Experts of a small language model.
Size: 8 layers, width 224, 30.4M parameters.
Training: a variant of Muon for the experts, 7186 steps.
Below are experts of layer 4 (counted from 0) of a mixture-of-experts language model. Rows are named router (the router's row for the expert), gate (a neuron's input weights, with its number), up (a neuron's input weights, with its number), down (a neuron's output weights, with its number) and show model dimensions 0-111. Each number is 128 + 32 x the weight over its row's rms, rounded and kept within 0 to 255. Numbers have three digits each.
After each expert's rows: "raises" lists some tokens whose logits its average output raises strongly, later layers aside; "comes after" lists some tokens at least twice as common just before its tokens as in all text. This comes from a sample of Wikipedia text that the model never trained on. Tokens count by the router's weight.

# expert 50
router:165161176132170040119144158107149187102138108122105146133141077104165133124135092153119107142106180138188134118145130131132179125070136092092127127061135143120149137155095055107134162124098186107114166114174153130124159096103119118111137111105127185084065161111141141090094116095086059164157096097149189150177102076125155130126083156148
gate0:126085126174126097110101163129150127180144132130069132075100107229108125081159128063094144173128127129126189163092103148159133089165135120110122113130128152079134183153136113116121124107154122126168200127136116085115144080141119126129126086087150135060092142125133139117133147122125143168157117096183151210139180155120138156096075151161
up0:188137127124179104088125130172146135118147151129080083142207080201172116116143102109117129151103130146133092138132122131124191097116091124105105150119155151115131149131052124120114134120102170128170176129146110112047175104106064125125142125125141200095123195119069136085130119133145131125128128149146153170163114126133162127117092129132
down0:074141141122171114103106124191145107088118100122093082122166123110154203083134121137173091150136129133137161124126163149124113133138167142149109118157169086122144056062132146039125217156129127126096097072119130133033171195122121174125133117148128134227159146149122155182139155127126082105149140144121104138131102127154148181169128131081
raises: "\n", "\n\n", " high", " and"
comes after: "\n\n", "==", " |", "===", " ==", "==B"

# expert 8
router:127131151129114056102116137068139155106150094137159193116102140110188132118102111163106140095105118122206091139133135155114172151111115117107152145092147131164130171201076034140082128083032152146152148123146156144099137072107134022197176157072095126143079166161100110124099123109167122156171107075140141147095147147158130132145151090101
gate0:123130124146110062129142120073159133072151121111197134139091123125117120216108066103137148106157150106132026103121171092139129080118129143126129197128191166115130123125087124084117140080127111104103173154128171135173184128124153074126145111116131124103059174108109084102095120117141127142125091127231132119130142105135139127117142164139
up0:158114137138114074112132138105140166117150139100143121108127160102097188136199126083118104135129124088183095108158155132124117077152111197148134142094122160114133120119099147097137088056124123126136214132123157154131150097128130093128096062128127131124120158110096103106099118181113098130124120083156121166113106105149104133162171121071
down0:111042130153128141107115090162113117129118091140133147133138134128146122128095120124129117129185130088107160083127090130058149147104123128095148137107088105126156114126217134157165081120119151180128091021131128109133140136138118179128098183118125182126182113108206140138114120163120123116133175201128117126161155158159153188198119129121
raises: "- Location", "Scientific classification", " ====", "- Type", "====", "- Date"
comes after: ".", "\n\n", " |", "==", " |  |", "|---|---|---|---"

# expert 32
router:145156154066126058120123154116128170096149096148116124106148124069108122074127118197120100148155207106188128099147153117170134079105208077109131124103121133087128098147093113114120153041087150131164080148146147070149157105116126112097170125110097192121108199125143120127108072088086115138151098127152169095137108111148109131146102157101
gate0:133088151084115129130163130139119139102141116131150049099139121154093195099160091132131131123101122129120127121133146132096113151159087060070132137125072123136166103135138127093107172101103071159155139101197171128119133118131103091139127214163083200111090187123155077150132140151135131118130128072120075098201179118134110104206128100132
up0:147135166111129121130123119119122136056163132129153134127073135168156197072096132139127146128110142138160124130087146135140114150147098049147123118127113110129132119133125166133123153088109044167154132136197147120127127184119174084133133195124096168129076123174128096133181137147126131161131143089167072124128136127164146107152030142081
down0:125134085115106121182123098200077077119139120128127162132193143127140148128148186131150098131214131085153062125128137099200150132145145116090118091180157142133135043133120123108131122146101130121081118162098127119076095128130129104168131121149147165128154129079092135162086109131056164027058114160154128181129167106063083135108100132136
raises: ".", "\n\n", ",", "\n", "2", "4"
comes after: " | ", "0", "; ", ") | ", "2", "3"

# expert 7
router:115142133063142081107107175090139152117121092111160183126109130096140097096198116185114074150159173078137107112149112144196138084084161143102120116109140108077158105151103084167130138089112192103133089132192157108185141117117146112131163095112093178122118154156167126129115140149063097132094130110146181128152083115130113118155116134148
gate0:087148174180129125124154205094143125136138159111119140081086185132109129174195134106156100131117080131131093154211135155139105115142135050103179134164136104107180149168102084162127083129099155103111121152176126117190107129125116094052129080148140189133130117164120131176083146120119137124109068128082116145130185128163106123124141047095
up0:128122149152131128080131173135124135142137130110181138071065155077168062158202140091142128131168133137138094133141176154145069026123138058058223128170165075101130158210100116178128116189167127135157097157175064114160126123122109128041132071169104185138157127106106093076056171134124128147120110129124147158128152107164097139144126077074
down0:133117096119186122122159119163193123110192106121128095054120136132242182158127125123136151132168141149120130137162093148123126126236124115122188111124106094119160121077121147132128121126147139113091077136108130099129076202183160124117107125215153126227118111126132143150021130169159162122140114131142136143086089146125114117093126079127
raises: "'", "-", ", and", "'s", "–"
comes after: " ", " | ", "–", ", ", "3", " T"

# expert 46
router:169141173135153102115132165075141164129112110149158124091143097113154141112155108134143116149107146106176112139233125067167166124103095040094193158079129141118121150164102083103143112132114140082150108096147143137158152115066169079110187114125133148124064167067161148098059103135117104148110108096129170146187116076132134135153093148163
gate0:140103126167122128119134131105128153134118070126138108078118081179134134202132112151118132102089119133129142076141113013139120159140174130129106133070081077142128116156136095133112172123103131091123118083161136132133183092111128113067158135090120137142127163125181198142110111167126161115116128170133129156170155071125096146143133115193
up0:121105180117165141164171137110051145160139113115126095060111163147105124098129110175084140150090125196146140188141128135135125162126146121128122150147130147125130093109110188115116130061136126116138017077153101072125186095130152126122127107099110163095123133128121144135147197129091130107165128114127123127220114199094035126114145128145
down0:082153091108132196122138137091047143121099103121115166075203110138131138158073124169135145144204099107131084132129120129133133130149156112097121125253125116212128139129166154098138146126105121124158115059129066141141060141135111128223124072141132156096139145152107131084123124119107099123186114166131146143121115125153107161115140145119
raises: "\n", " —", " Ed"
comes after: "\n", "\n\n", "| ", "| Year", "|", "| Party"

# expert 31
router:119158142091174101116133096089140168131164107107151166098169125156133120105152076135118099114085151097159067116138123083154142093094126106096113151068084100067154141172116132133120132126066175101114089115200158090127127113103121123157163131074118178099101146085179159104116120139154125133103140089155178092151131116141133049175153132144
gate0:129135140145126118137168099108085146142136112026145108109116154104111119132120139127167142143109178138067214173103127135101129204120138132149070131120152147116117123099099138122070057144079120060113064194175105168120066157135130126130049132107114189177132194045155153134135128164162160123129170074144119150124108091139114124147105183127
up0:142144138135121110162165141109121143171108065115127087066130124087104122141144122082128191149115128116111118156125120089122109210128162138139099159175131130099128103131056155128090072110031095061107089132117143140088097150087129100170130145110147247124131173121183156141086073151107138078169145059146125118104131104155158139147110126132
down0:080143101151128128126121151135113116122127150155149130156149094131229120205070115136103133118090095162152130109071118130130110118130115157142203094138164132093020106119159111157122131131119124116076095207106136144125075168136152156108170118093085068129128182105073126107132177117156055127133112121162111096182123174152095137124176122122
raises: "\n", ".", " and", ",", ";", "-"
comes after: " G", " L", ",", " in", " C", " K"

# expert 33
router:105142146087176103080141138084161148164141085119142160143173104130143161098156054151151097151157163124169099084136130086141125108108156111071126121088121121106172103172110123134099121127067150152101118097147158083100134125073132083143155131099116180140133181144163149107062111091067101172083193118094187171164082130171140098179117159136
gate0:131132099099204138133124123127143137148118128132142110155098140128192138100155143129219096107134161155113132116129109129135107126126169190142113122108150133137129143101157141113171080157082151125128139046164084126159183145129117170149168106131173217094108124147126197142174145065142123102151129149120133173134186103187128137125110111129
up0:126123120068217136100114124121144143181128116174189116093125127139157110121188186148172042129119143136111129126161096107152052120124177152132117140130113131126139148107139124069180128131136142121131107014169108131117110130122093122118146140162112223093067121166095146127137208034094125106108138149109137143141170081148111122138124128140
down0:134128158134121126123128048174082127151083128198137124114122159124159106093192145086100111131114140133122143128133122131147131146126114130153145128128116108132164146174137220104097110097127099070090119225164208154139147158210148156144118129188142061122201108131097083143121128146159137151037154156104114139131130107126119124126118090110
raises: "is", " and", ",", ".", "l", "c"
comes after: " F", " R", " N", " V", " E", " P"

# expert 45
router:131114157089147111099141153101160139103128152092150083135164108119113133051114052140109141115157188147161050101154139101124130068120105109132130123101142079099153114136090142133151151085101110127137090091204150062117142119100093115147180114094082168106115163072109117094111117148111089152106123095129139109206112126180135105171116153173
gate0:153096149168125121126101121073150138109105138142073114109182116097159132159156065109074129144174126159136129189128122125093152155096132131064128215117146109178145101166111136118143083090151122115134102072140112112124097132091094126113134107063220156145128109129124129185153116108044159134149133085106163074148146133122154131137118128135
up0:195163144106090127111156166128151188105121125120211183115104111128105100176153124200187110175089115117151081109109130159051148126090114130147154132161106120113137120133081185109135111136121128132140157081127079184200108034148127120169130183112131137154145113044068145160160121133072147134158240054133163129131118140094144095119128126185
down0:092138139098134134147072186097118131173146056136128074111122152131086114136116133124123134103138102130143015132116101128124131128089121059122172107122138133133162117123167114066121144156116112076134164113162134148136174113076065172075142126219080141161101134018096159191126125143130123168130129125082070116149129128126125142084137142175
raises: ".", " for", "\n", " of", ",", " to"
comes after: " in", " to", " In", " in the", " of", "In"

# expert 34
router:110184143109187087114142178092173125083159063135166138089168100127153116084149110176123129128114119134160066105153155125174138088111155071101171169100142135123083133170086111160084169119065190113146104089160167133147159120116114099159144153088129165118120134134117147064055085152134118138100089094136165158139107107141097088175105175119
gate0:161132095131208129116137084129138124115181133133109127174143090124126128182113124098126078128128080149124086105133182162135150099128104097144115125130130084125112146147107165133127199244111131177106132041134118128109042188098179114178129131126055136133128132066137169128127105170129186112140120101140197150125100145126162157155101185140
up0:130153118125151133102203167193158125128227114123130165140234124084084128174161161134185095116163073138199107113106147121091180125079153132128188203114155123139101151136042127130196168129096109138133097148153180123165095145106099124112133158121101133120142125098090117132109140176085103126152127101126168119128087127126124123132109127129
down0:104073100128111103135114100101151171109150190141135103111074056125110130129116129127114126166140114131142127132150137119089185139103083088070192131119155127126131142098071165123152123141103117150152066110112144236097139126112128129100142191192231185115097111109138144120124177131133151063107224077110121147169111100150109137126145133088
raises: " | ", ",", " M"
comes after: " (", ", ", " in ", " | ", "–", " "

# expert 1
router:133164169063154129098107151101174180150146112109144152128159108123151162083133137135093092169112139103182107130140121099135141112109097081085133177081101122072139127172110102157143133118083174076090094082124182102150127105075116086116160141114120190096090147107158118107091148102124129162087111069141146101188113111148106102154103138145
gate0:133128125092121133096149121137175166170111121182132084156137046146112142158092095133199174137135128112093076128176092130093120153122151051135076146054138086125225131031130144191127167054108162074124150116145115127140116153098100114067112136133158161128174157129126144149110120124107097117116079115099115135184162152108111151120219123129
up0:166137160127109157073135096074106113097113103132087117110128124129052138209133135130133177089176116091135126097174086174166065114138147088129133182128146192095114129119071063203135116113127108121130129132109162159086126147127151091064135106150171134082132165091131130133161106155114143104122126097128160206074134161131101101129117138157
down0:129043142180106121124145180105107114178110070127085127127120105185180047127121122140121104105122070111127172119113142168151114164127095136139140095107129054115122080119135190139126215142129189129152127143058132072120171108091153107167175128113137128147128125133117184041163122111154132116157054150144123151122074111121125187117146106123
raises: "-", "am", " S"
comes after: " H", " S", " h", " s", " Sh", " Y"

# expert 68
router:134198158096155102090130131093154208129129111115105136124142101093130127106121074182118112186123217121157136129152111147137169129096149080107100138076103133084133098164126111141162120104074199120117147115149133105131170152097137137109175104104122182137093171107185145089078120114118129151122125119152179115187118106160117108140063111158
gate0:120127112127101128127126132128126153128166200042131131135166110085137140134114125130137140152123211173121100115128125144115058135160110129082092110146112083108131140103085121134136117132136196139099218136119133156114165124110145178128145126059113196138073102084129114097112124125050139123081118128130125176144186124118107132174111127144
up0:139130121134127156126149093143106123091075083069086160098123130112217136133130127124156131108164148139146117022132134147132044128128177129120113126121133106123164119111097174179131156132109132084127166108128099136082111146142152125135110130131120128132110123195117134108139128145118146129162112112125149103142208095123098123126094150118
down0:127129126106073125168126096075127160032143106121096125150147083135163221132147113117129109153127127157131120136111079166139088152181158147136125110105121142131135198128138130150129138114107149187092137147150128175139124132131072123125099226084147136110126131157125148135147169030066068122123150102153032136006090182123125121139142120179
raises: " M", " P", " C"
comes after: " |", "\n", "|", " R", " | ", "R"

# expert 51
router:134209179100157113124117123099107127096125105134138123132234102117159141129148076167159122155154134117141088126157136114161114110036134075099116138094129117132105112173087117155127168136063167097105112095153159144086121110119106161110120093063097177139077181097166155064085095182118119131086155104129171143141082076132131107151103114159
gate0:128096129132094113107129121104133100095145145129145127128113145098186124110130116138128126096136170122089130044126126142133128112150131107141095149140164072184137090193091121077123120109118162075183067129136087110143124132146000068125111109101117155126098138165152131139090139152129123079106134121095165151137076126124172142132108127128
up0:132137086126126105122082127096149119122100114149111107126130126124161138186100160128116140143126124102156128117139075161162142103128081131170104132042126084133235128213129129104095188156129176064152125124129119150105143135101029117145129078068106126128128156135094125112130126137134039135148127078111135184110076137148128112118100073116
down0:107108117149128169112120127128109148140106050164106090127094120129120139139125133061122142082150129143132092186125184148103106139126118083091099089163124122171127081137135082102160161163114126175122116168136138094133069169097165127115094098119140179134081040170099173201112134064092144184105122128142130151075134130194121100130152097074
raises: "is", ".", "-", "e", "it", "ul"
comes after: "\n", "-", "C", "\n\n", "- Phylum", "- Kingdom: Animalia"